config.yaml
num_hidden_layers: 10
hidden_size: 256
n_experts: 8
experts_per_token: 1
d_expert: 384
d_shared_expert: 0
hidden_act: "reglu"
moe_layers: [2, 3, 4, 5, 6, 7, 8, 9]
router_score: "softmax"
normalize_top_k: false
routed_scale: 2.83
balance_loss: 0.00686
balance_bias: false
router_bias: true
init_std_router: 0.00929
lr_router: 0.000205
vocab_size: 18598
norm: "rmsnorm"
norm_eps: 1e-07
tie_word_embeddings: false
optimizer: "cautious_adamw"
learning_rate: 0.00108
beta1: 0.9
beta2: 0.98
batch_tokens: [32768, 65536, 131072]
max_seq_len: 1024
train_tokens: 279200000
max_steps: 3665
dataset: "wikipedia_en"
Below are experts of layer 4 (counted from 0) of a mixture-of-experts language model. Rows are named router (the router's row for the expert), down (a neuron's output weights, with its number) and show model dimensions 128-255. Each number is 128 + 32 x the weight over its row's rms, rounded and kept within 0 to 255. Numbers have three digits each.
Before each expert's rows: a language model's description of what the expert responds to. This comes from a sample of Wikipedia text that the model never trained on.

# expert 2
Name endings, political titles
router:111060098113190164156169070141082126172096100178182160132123139147127121122124122102128173107178128152128097099108154115122109197123087133141100144185144090117107158072107106178152151122155097100140147078179141078169081156065179110151130116085097092135136146071151107110106115117148142114096184078116144157148148085118143184135159136150168074091128141084138137093118070094092100062138
down0:114134090119094107192149097131129176127151113142116148116157097100175133110162173087204091165178121177154163025143157149068164187153142183145113078111127131131096076125191117162190157177114061129112167096149052138102156121133069058152124165158131168106060087103131093136107083090136138130138174098108195161097113178118115108120104133144195100094116118160113119160102180134149099123089
down1:143129127120129164194097091066130127139118145152115159120173123174151112154124124111047079135081145195078112092143134089138127134189155189082120095084105126194154126172185116143119126122113128143122088061056129125118139158152119113119176105109122105162069087156129130163064100129092127165061130136078165167153119177137136089101150103076069072151096121147127110119089122152134148152121
down2:143159114133162101080143151099131124103120146098149120082129131195108124150064123134000114135128169115110119117092144147064111069106109146094112103159167047112123139128108115098133110095106109123121095169128150104170109135133102187105147158211123093172094131146143167123166195101076148143149156095147115164095167165110137136180058170123099083085131162119132142149160206130128067088174
down3:072140131131140160125087166167094148118121097084138111124101134134143128110055112124160132127156109109123170111112213087164121130108132088140137150211112137123125150150168121098116080081120120164119097109044114198121117161131173134169097101136121144074170121156122054140087143133135126139104159116134128160088130197070113097150104116082110151096089160166110115070073135168164113153161
down4:146076122109115126086182149157113138151114135099150126124165161109145159104189102141153078056103120083105050152119123111058082100138107115133178090053131136158090182144140105071051127109110172138126109147133119130120150131141135148101161168146132144105092080166173100136092175127121147121156164153086113141117097104100109204123084140121061173092126140140119101106125128179124180151149
down5:150112101107137083129054148154132126140117145149154181114129168076143088098161176105109138105131156173106110124066147096118171168142147101125083146086097163122121081100143098097162130161154168056161085103113079117148146099120166104088209133111085172142107124122142169075116195105155148070135136130134120111166118116123100146124100188192102115140115160117061069139098176077103123107142
down6:114125184104103083118126083120209116232123105139130124096101123076172141077159135116099112119112150141103196155135127169167176079106145191140100152212091112168118103108119094097116101139165121110187131101082143114125114104121095170108105160181195130120129145192131136122122121122110118162212141104107122172102106080110117108118175158139164146099107118153141158085149120142139112138124
down7:141170061133158134108131121141141097121116117110114094151157130078161096161170102151138097129157116112147148076103111134122142092129160114113094077147080161144105087067087118138105091182105069173104094136088155152151118101131127119175183149121074112141123157117108111106058122130129122113113119147089141148143116107100180132124138081115077115128133092131094059122116104118153108139159
down8:184060143144151050131072130171099146104136102105152115103116105091136130130147167090062123144162098128155163183092169108140134125104100154171106122154174060111151164095115162077084033221104103161144133095091097095096144189099090146119148082199101160141106180098158120156087193134131102109167134122133164123052123137160137122116190128147095132118198165113143147114155125162089079127162
down9:129112191133160162124147157128157144137121096143117133063013146145113145119162135066129187154078108104141204097081160140099138177174118108149161139173139201193132146163102144102223148140161097157131132137136105108108171173097191142114148126127132142160110134144104121108121115129111135108139058084108158135142135136162089071105121115112141093134124133165113123081175144114096093105118
down10:124098078108108129136149170147120114110154066131068129076127152142166085056133125134185151221127165132103118129120076111102100152112119092153126117161173108167095216078124116136142170120137087076136104079081104143165121162131163101187083121134167181132143136108156031155153107129110141117139104101138109138139130142117184098163177192152142154165099118170080138090136099120115112163163
down11:168145126108142079102133141144122068154103130149103122072139118136107175127140101100111087101153124141121152136090156188124095151050136125128089147170181119170091089160097189116147098135155104132164176102112103105162141107095080096095142109123119129096087097144072147158082114079154136105140166125147133145135074145156179128070114093104168152143119154115121106175176163166118066058132
down12:147135128149140059124134159110151147120088143113129109108080123106093124136091096125175085170149148093154119116153179112113078067123141138102143096156183051111117085149152174133162143148117099152133173076145132030085111142132161082089090114126093132093152152174134079115068081137099224081143157118164104152052131065096158098156158118130131152107145147203150156131102144147149064111159
down13:153163061149092165085154148111066185137128146096123103120165162175179108121115121127107144147071175131105136103159192132155125211084049132121116129157133131110106138155111113121152139118145146120212175100092102096103125152117175168119120184108091136142169105150063113076121119141168096196183081149142136129170145115130113171187183107074082115093097095070162114092209110114143120080105
down14:119087150129101095117099085162191161079118114129075109113114105095198083124158104098160075133112099156176143132093151081116167125126161098097176149153098140137030143134175156123113107120156101100113132184094063127089136136121122153077143080118106140107119088126136155115125127072133202120112201167121113145171117143115134116159116088093207121123128113152083153174085113175126076128118

# expert 6
Nouns after determiners
router:134165157096159131115106121080151104088125112148126115109094128151148139136108175063133174223147159096154152135111097139129156163130069106092134107143122128148144125130097142091098158121121059172150136113084074125120174123177144146066077168098150122170054129149073115104085097127163145192170134118106161203149063158136148158146171165126100162145136145159122132139118094162153123068059
down0:131138089140115121068110106090145164121070087095155081114126103106117096168095094072156134130125164088197214139150183147083180137074104114113130161171131104133130117153094120148158166189162135156135127136105132102109133112132086113120165158140107128137126144168163126133116122146155162147130112106150099134095124094085175162164073136090156146152147113098110138134171140102089128071056
down1:159183056141098076110159186169107110092155153133092152146167107096108103120120110119072082080099119117141127177153218152116136102138143133130141154145181122147168081127141113101116097147185092147172108081099147151135093165087147164079149098124093141142112150174065098095086197112198146082149159099117115173125208098156122158165186091128107154144093189099133132136149089093172104123185
down2:144098194135126085078124149088159142199144103157128154178079126079122158120143122134176206127100115161092157118156105132112101126122073171121150147133195126183125125123193160139168139137190126124138192139156129165081145108101145127139193093115124165113176131101143089170101111136153128157121146112126135105128155126036121097151137147174096171119126097142165142087146136096151085127150
down3:175090113144174126218144113171156137109119099183185097108085132154148113191079132084140124098203099114110100078121153106174099154127061160109151118144072114118119128094166129111092110112102152120133095150131115119097116119125129124130163095136166155150089139215182157153166156123125195127081120140124232149157141142134140138104123112094102137113119172139114108125136068107099117075102
down4:126096130123206047145131187153081150109202115105106063164108174181123083135132163156077070092131109165195099164097117122112116071069172174086110125088086148118138235099111133135143086127120107117059186126143144145189145160145139087141102111105113143133136168103147112127166182145077162107121125093119125089133192132112121159141146145105136126095178155115112181145117089137167117113115
down5:096123176098129141144117089109071126138173114196115085123150161136092119187115145138164119139180135106095183110100096181117130148125079132153158140145104179213132205105138090127115149110145147141079158179120178113180133074116126136157191130141083114136105114113151101165163114154168174105103168172089142106176126153131121087168159073079116129070071127150146077124210080128135172149129
down6:114095125110122214141105125137094084107087139122079084119159147098174160122172151195183114155115165133116112130129061182152148109175166084108117096103076169116157150137110128095121133139114105158094145082129099135122141179180073176160119172127131089164228104115123151118111106166071064195143128152114136087117101174120140175114109183120108148182133214133143104099155147124131150163086
down7:232205119173137124108110150159085107144131143136150137117171135158151190123111114102123131151143102106113194083116113087176169115183083148102131137083150129148160117161098156100153116137146130089143142098072075130152055182125216063100104096155119121152088123110050129074182101107072108138081117119115107093100141151152078151159146145142138084126125134119072158115086085136178159139097
down8:139120144132138075147095211145091151110129195116170127081177120116142113139116172132037095076130141197139194146115133121112133106099082123169127135154188191131127205157108117145058108103141154124116131151160130163123101130210138137113152130080087147106112172122160102132098202148097129141099079094099141113121154080132168098159114134114115110099113104089077090108107113139137148145154
down9:120103094121104156126132106162174101115161120118081127138147135087093153098140135103140097143099119069105176144116133102083138140144148130117113122136106113168124172117094076141117125164160152094088150089146078119096133151139144191124087177140121165144158137095122126124145098191243150117145084085148108125154106144092085137087117139165178168146080113130119107101194104164071149168098
down10:126119165116137114128159060099112126141171168123096185114120116101117098072104129107095110106065120157164108179085149119135158124069046088104139146093147123115094141086105121113145101147145091117141133103076130142124086099053102147095156175196053101164084168128141115118092117132141196111076113135136128100078141144076112173109111091192160143131163158137103118075169142158176123161149
down11:092146098166102123121083182163137164072089116079099097103146180130111166163132119112207152155150135092115168136117085131133135155139126139126064153230143150131116164087121153088126087167145141120190132118070133082106151113171131151133145139182145146146073149096143116159112053148125067162114129036108131186086138140036116207106127103134148179157160190105143102097171129099120120122109
down12:137158142139103105112112125172058108167108102132148221091122098158149103078155106122132124112089136102138122189094145133112128158146170151143149157158134202054119136107165165156156170119128093149137176136146073129142158087142174177059099160178129046156146170112096149133113113157201113072130127121133129095114140135144139160149141131146154145195155132177139075071128129069082139080127
down13:094129152117150154082106140108115125155081104113161175088112140164111144117136167053135072076120098076138135162107129128125163109111086117098162144091076129120096192132167154059170148120154145125142132179104123075116147067137130169133138127113144156086106081132106164138160066163142136147126122150124139125109115113149081166090098142082141123084105173133112115097199201107092134170114
down14:126159134042153105156142099110156130176118110111106170165148154132140132087173110107042138081163119154137132133158162123129130149125100123132149146100101161135135064105192099124133113100128154083118162153098100158127184146119161141145128132084142127133136135085117172103144137187137161149150082161143157127142124100099099105134095116124101156107126130150138022103165143087163105132088

# expert 1
Mid-word pieces, predicate verbs
router:137116116137061119149129116173146192086162162113098109145198107112134142170155146139150074144136141089168171146172161145134158130101122184099170134156177153148133132135161109130190135115056165116101175100094156123122127130088087094133121107146154120078091141172130108112100130107048183066136130176159087117114166172081160096130164089146162101152160112165114129175101108170107177155139
down0:133135162143139213163173071118161178138118138152115184135089120150119123120240169107127121096149088161129168123152151085094148138097134205082186154116125147114131092146108093138151116045090138091123128145098091153143113129129088059120126160111132087104133078150148087127117139113118127115135147203143133101122124180163179084122137134141138149125118110141088152112066167194090197121140
down1:141134130086111091165106140137155101138200089144119116133130105101189133129131124143115133151186148097115155118191075172132107111101129137165152104159117092106152147131120168158146093119090135110160147099067104132144111096117111144101125094141114148159126129114092120135065210146147174068139147122088150162080174141191091132181163097131083140111130073070083192058123096115199119164154
down2:184142175135106095106103174105150144081149086168171077144154129138077141109071092153143155140145118105141103153152156118143116033128152110186165117124111104047113156162191085094217167099091075132099132113071090106123112149080127152135112136155163166152168142101080123167096111122171127195123131066155157101148151095105136095133154154094143094102146119130108182153152145101111103122116
down3:190131191132133118139123103074152100163189099152118147128085074121167123174120105102146133114087165083124169176145132124169096170195146142162158126116094121165180109077102117137130123145113099131129141132093163142104137116127067126119150160095156132120079128114121162116113128126131099074113101157159147104137107179083073108101092101154085157154130109128108075066125101071078119116151
down4:139106125126167129098115138138140185067089107143073221095104143137092125117110106097178101132148131143156099137126134096148146112097132138096157165120147135122141116135090113100040113140150088143148093128093121171070177154071164088117120149125101163160152141175224097134128141098188083132177094039165093177095137135129171108114083112168154149109098166081197091149184106112144138140182
down5:154133097105121136069098095130185116111069145110112178119093158108065116162069181142215183138137161093149112167157158090051123136123113140189123156128108160089137067145112091161119150171153142119117116088078101147117132114118150078131175124102151127163119130138108074106099117120218135143115135162135136130131128140133161135133156122108155134140129140110141101089151119193061132135187
down6:146164112142078135089176132188121133115147185115189148095122097146151087158102110111128160145126151127101114179170115109128147105135137044103124119146083100122124139139104193112136124198119180075131098094130151136147098163087129148116132133133122170158128129161108061086102077102124104126169134115137151144064110135148098116165137166084141171071156143128154138160140183102080088120097
down7:096116106105088136135095118045185181071080086129153199124125137078167118129154118132139130175114177109134079103119077104187112148123134145172163115078100080195144110115163132104168130181091101141080101121145137109064150141147102106192089181044109079132152091118145136133115145186125103142110082203130106156164128107129153106095083092150154159068136097228113097120086102123093112149106
down8:133137087148119161113146142155119145095133073099133099092112144174174132142071034124172128181118161120166170158086146219152086121125107163146130135135122125103166150146131141144177120157113122136108104090163136135093201140113097094103157143177100167131126144106202112127159149083095140113197089108176185098171164118094152129114124171102039128123149140151115126080108079160110161160129
down9:101149158091061156152115101118102122067129173164097138088131108165120125103143105156178116096114123174101088117090057130089152151112151076051112121041049151097086196076102138184081134133117146142086145127151120161104154079142117122127132155117092115155057104104127162074086079173126093119137086153136105149197140164158150090123135179146148045112146119208149128175098121094101167119100
down10:095139110119126128195152159163114116118120153122138136132113162177121139092118137155165219068150191157172072167095136073169079052123162119090122177167086181118167118161182107145057107101161114089139149156167103082125166127174134116086126118149152129187141108139084152157071160115210107118127148102123172141109168164170111058130169108087036104117128163147115109110124105177170157142114
down11:105180124106123122132109165137123075119147171137111073190137151151102122111108161111135120155100144101071143108142098103145172180111044125109097071107103141117074153119136175122188176149164134075126137099115050132139136159095134144156171151121096117136134184102123114145106145124122129128122159105064134122103198167124049127130128161114136144128164129165075118122163137075099119130125
down12:164152113148103214143151103115168102093137151153157138183124090107125207167137129165176152072116138084168201134142079138157162088125124142095110088096133095101147143111133135200116159130186132100078158100129177087161142131161098110153110146115143152106162155112161204135063068067064166097142078129129075095153115145124167181103124121143112159130133115165101107084144159159093150201114
down13:158088124105154170099135141099119152213094093121147090073152137115129163141113163133101112081140047195098134150093129163087138116152130108114136129037157109126071185133158139181127102023110151177124096139140124090112155115160164175089151098124146166133099077178121118138138085102082150135141149095104162116114100095145119114122114142108110117073123129178147147083127132170138141121114
down14:074146143158167091082094104175100129117096214135153090114143102108122084151135092157164040138100114108124127136079125132122073156106120127134074096187172125111116154091124172123113148085066154156163122155119123107107120137092153144115145113117105135173109081178138155129188117163147121119180109076141120186135140057079130140121117157122150118140157194106174088080165176150094115114147